python train.py --n_layer=11 --n_experts=32 --experts_per_token=2 --d_shared_expert=0 --moe_layers=[2, 3, 4, 5, 6, 7, 8, 9, 10] --n_empty_slots=4 --routed_scale=1.0 --router_noise=0.3 --init_std_router=0.0153 --lr_router=0.000531 --tie_embeddings=false --train_tokens=847100000 --steps=3232 --dataset="wikipedia_en"
Below are experts of layer 7 (counted from 0) of a mixture-of-experts language model. Rows are named router (the router's row for the expert), gate (a neuron's input weights, with its number), up (a neuron's input weights, with its number), down (a neuron's output weights, with its number) and show model dimensions 0-127. Each number is 128 + 32 x the weight over its row's rms, rounded and kept within 0 to 255. Numbers have three digits each.
Before each expert's rows: "comes before" lists some tokens at least twice as common just after its tokens as in all text; "gets" lists some tokens that make up at least twice as much of what it gets as of all text. This comes from a sample of Wikipedia text that the model never trained on. Tokens count by the router's weight.

# expert 29
comes before: " ", " 1", " 0", " 2", " 3", " 4"
gets: " |", "|", "-", ";", ":", " -"
router:171106146095199143124157149099158151159090101175102164104132105154187142147153069109092069133107150149219111147134152087166104127110050122136085185145126096114092150131143114171098108081109217133165144098070098142129120114124133093121113169086100137130089136095152119108148110110115164102137101071164098109152136113111172128164073205136077125108078095091166144107133143142159146157135
gate5:184094138118207158153153113158113159117089144113140150137157123109176126091118086121130122101098123119127144129074080033153096159119127142109136170120121156165126122172132134116163143173149121129130081098119137126106152128116080151084183123152102109154148118122148189136158022102144105148082164100101141123179111165129122173169111158127109185117145148147129197025134199167108168128137
up5:111127070084167183156104145156142080095126083152137069119075113110130123122114077151156127092109151111117133134136124126149126115177132099208067099134074117107127174110134151119141148131145166083188137122100108074193091147076107049066120095132152088089108084174193097093148131140082122128151107142120126083069160130126107103157135131126123109175150107129147125135122103205200147160147
down5:144186145118111185146091130174122123068112161105133116145089105133121195105143110216143091099093051164145127091172158122134120152131105113152176126142174086111125169144124153132153062178123125088083103100129095113136163148156158076123158071086098128109079137090113142102112183119137190141070154113181130087109135101134130138110107117069109091127182169065137181107155144103082107128123
gate6:128128128128128128128128128128128128128128128128128128128128128128128128128128128128128128128128128128128128128128128128128128128128128128128128128128128128128128128128128128128128128128128128128128128128128128128128128128128128128128128128128128128128128128128128128128128164128128027000128128128128128128128128128128128128128128128128128128128128128128128128128128128128128128128128

# expert 16
comes before: " the", ":", " a", " S", " -", " John"
gets: " by", ":", "-", " with", " as", " of"
router:131121159098146113114173147101107105092153132116135141139025135184163144146089130119127085144160068101140161087166130140189179195103115128107139149136090150150163125198142110073072095114093143145101115142049143132135121098117091142115104113163157180098122169108090098081143173149126121104146122143116143080093104140123205114127083151183055159077101133084111109146122123098111104067118
gate2:071141165116140144114246111092113120121128092104085084089091145172096149094089149134198095132141131132104175110174121151142166152107095103133133088128103193134202166166131142059063157146141150092065146169118109063137102112084154164143136116155134102160198167100129105134146177128075116117099157159120135113127145115110195115129152117112178128115071141125138117153115095104121122124113
up2:118157112096143184111129097191145116126124128144164188082133145119147092123203162141155136139137132158094087104116130134114110141072149116081212124183188092130176108124138169107143131183071100142205124190197153160095138121133108142132074119145180137106106176090107149099125090084112107150143088089140118056111125130176081123143107127138088140127124126178164083122124160172160090166119
down2:119177031109107141155111189129208146115145112145153119138131147115135072159164119106145186110155183097091142158123119114060119124085179116129129119104124120133105168114156115138222118135132129102146110116157171068102087080185121158162116103154105120139135106121121132195129112143161083148170113129173138098120111161168128152154106107109150129155170161128153088096082121215109121213109
gate3:132116132128111144106162156105153126154118138136097078064190110085191110109153126158123109107086124105172168121114114095151112182085147125124158179141108120100175158091199118095125199173189132184141111124072134175087144027138145090151141137115140133100137094132167114146130095135146104098183147102102119140093120142139121106118091108162078160124109124131153150048141030114085144133103
up3:123133105121118123084125151111126128079123160114105136084117183159187107143190146163106191193118135125114150163145165105158139174073149094165110083113139178122101099105159140209109060159114156181109158097155110129050147115080070110115095142126143216108089115167113142101135149115127122138123104137141081133103147178177167143151128095128086136129135087138155089105120052086098114179115
down3:156127141165125153090141097104154101222127110127169124104178106067203151149101156100135172124166117152131103172155125104125144135104165119141124145128119121116197142117139099150103049122087137148125142140189141124194182121088148074160110079142164085113136126101119116087166145148116134082123126137142073140125134166134206147127142074088089014111137163120118144130107135177117158161164

# expert 5
comes before: "\n", ",", ".", " (", " •", " "
gets: "-", " |", "a", " •", " County", "|"
router:076061170186113168143177087068129094140168129124157173125115146120077155160132130144211105105129118088112101134148109100099150143104113124179139093125072092152054085072149132143104166127180111070145174100120110175130063187137148115103110152162107140138138140175121157103133128111133149109087148200151104146154132121123069154144149127067118126076123089106152141121200129145175099136127
gate4:102122125144131116110147122028152112105121148130062104106135068097131160161137088169073111131132071161142201139106158095116099114119102111089131136088124127121061085087128129153091141090167075143169152142117123116173124165102197119128136141136106170062116143099133105103151144146153187134167099133073165108124102095077101124142087052130139113129207157104191130097134162108154117180141
up4:053136140165191112148130133110080170200100158109105139122141114098167134186156167075143145145157098129118122090132154155103131079149176119087125130154160133143159148131085167127054169152126095111192111153143145151100189122049104177075192191147114124067140161137107111110155162117150127096102154092088122144145087097154107171120112167143140139102145171122171153122120169102112066132098
down4:139116085127106092169135139103126114087203128115091135090122120139107114136121109156126161134137104110176172133116112076116109126082147164141098141107108112197136190113172055109127085116133139070159157128093177148107143140073146168106153123132110105087080091160101155172158138151143156148094122151092041105107177045134124106143111101145122107173041117164096184108181116101131111061125
gate5:096051138186146115125153146063104090192188130175140218151100129148136117151164088146115131146103145123145177169109158109124170142091150099141155171152080110110128123137242105136087148075125125109168126105136146123150126046114069161125154141163094096126095100137171146133114116160134164109073123075143162152091116091131083114168122118099121078174139096137142128137166109126089116126102
up5:086151115127101168125101125154161130136097139137114083135200103114102132118167151132106173112172153133160186183118136124109110043159085131082075083123186160239156092130121140114115130140141156184110134107184181150121179159164180174146072106122120159166098143141093122116148120079098103159140133139138125093158165162098095132090152145158159086122130100186084131151084160124153092131163
down5:102139110166242141132154134197084150150095136127140132117122118142115122073151170200084115098104107147149115081157104175080084138110146152156112122138147159142178127140091127125092154104092115126130094186104121133119107164082069148116127150151141112128171094083139123164093200070095155117107136103141119118104134079133078090168173123209116171080090125108154113082120142112146172161075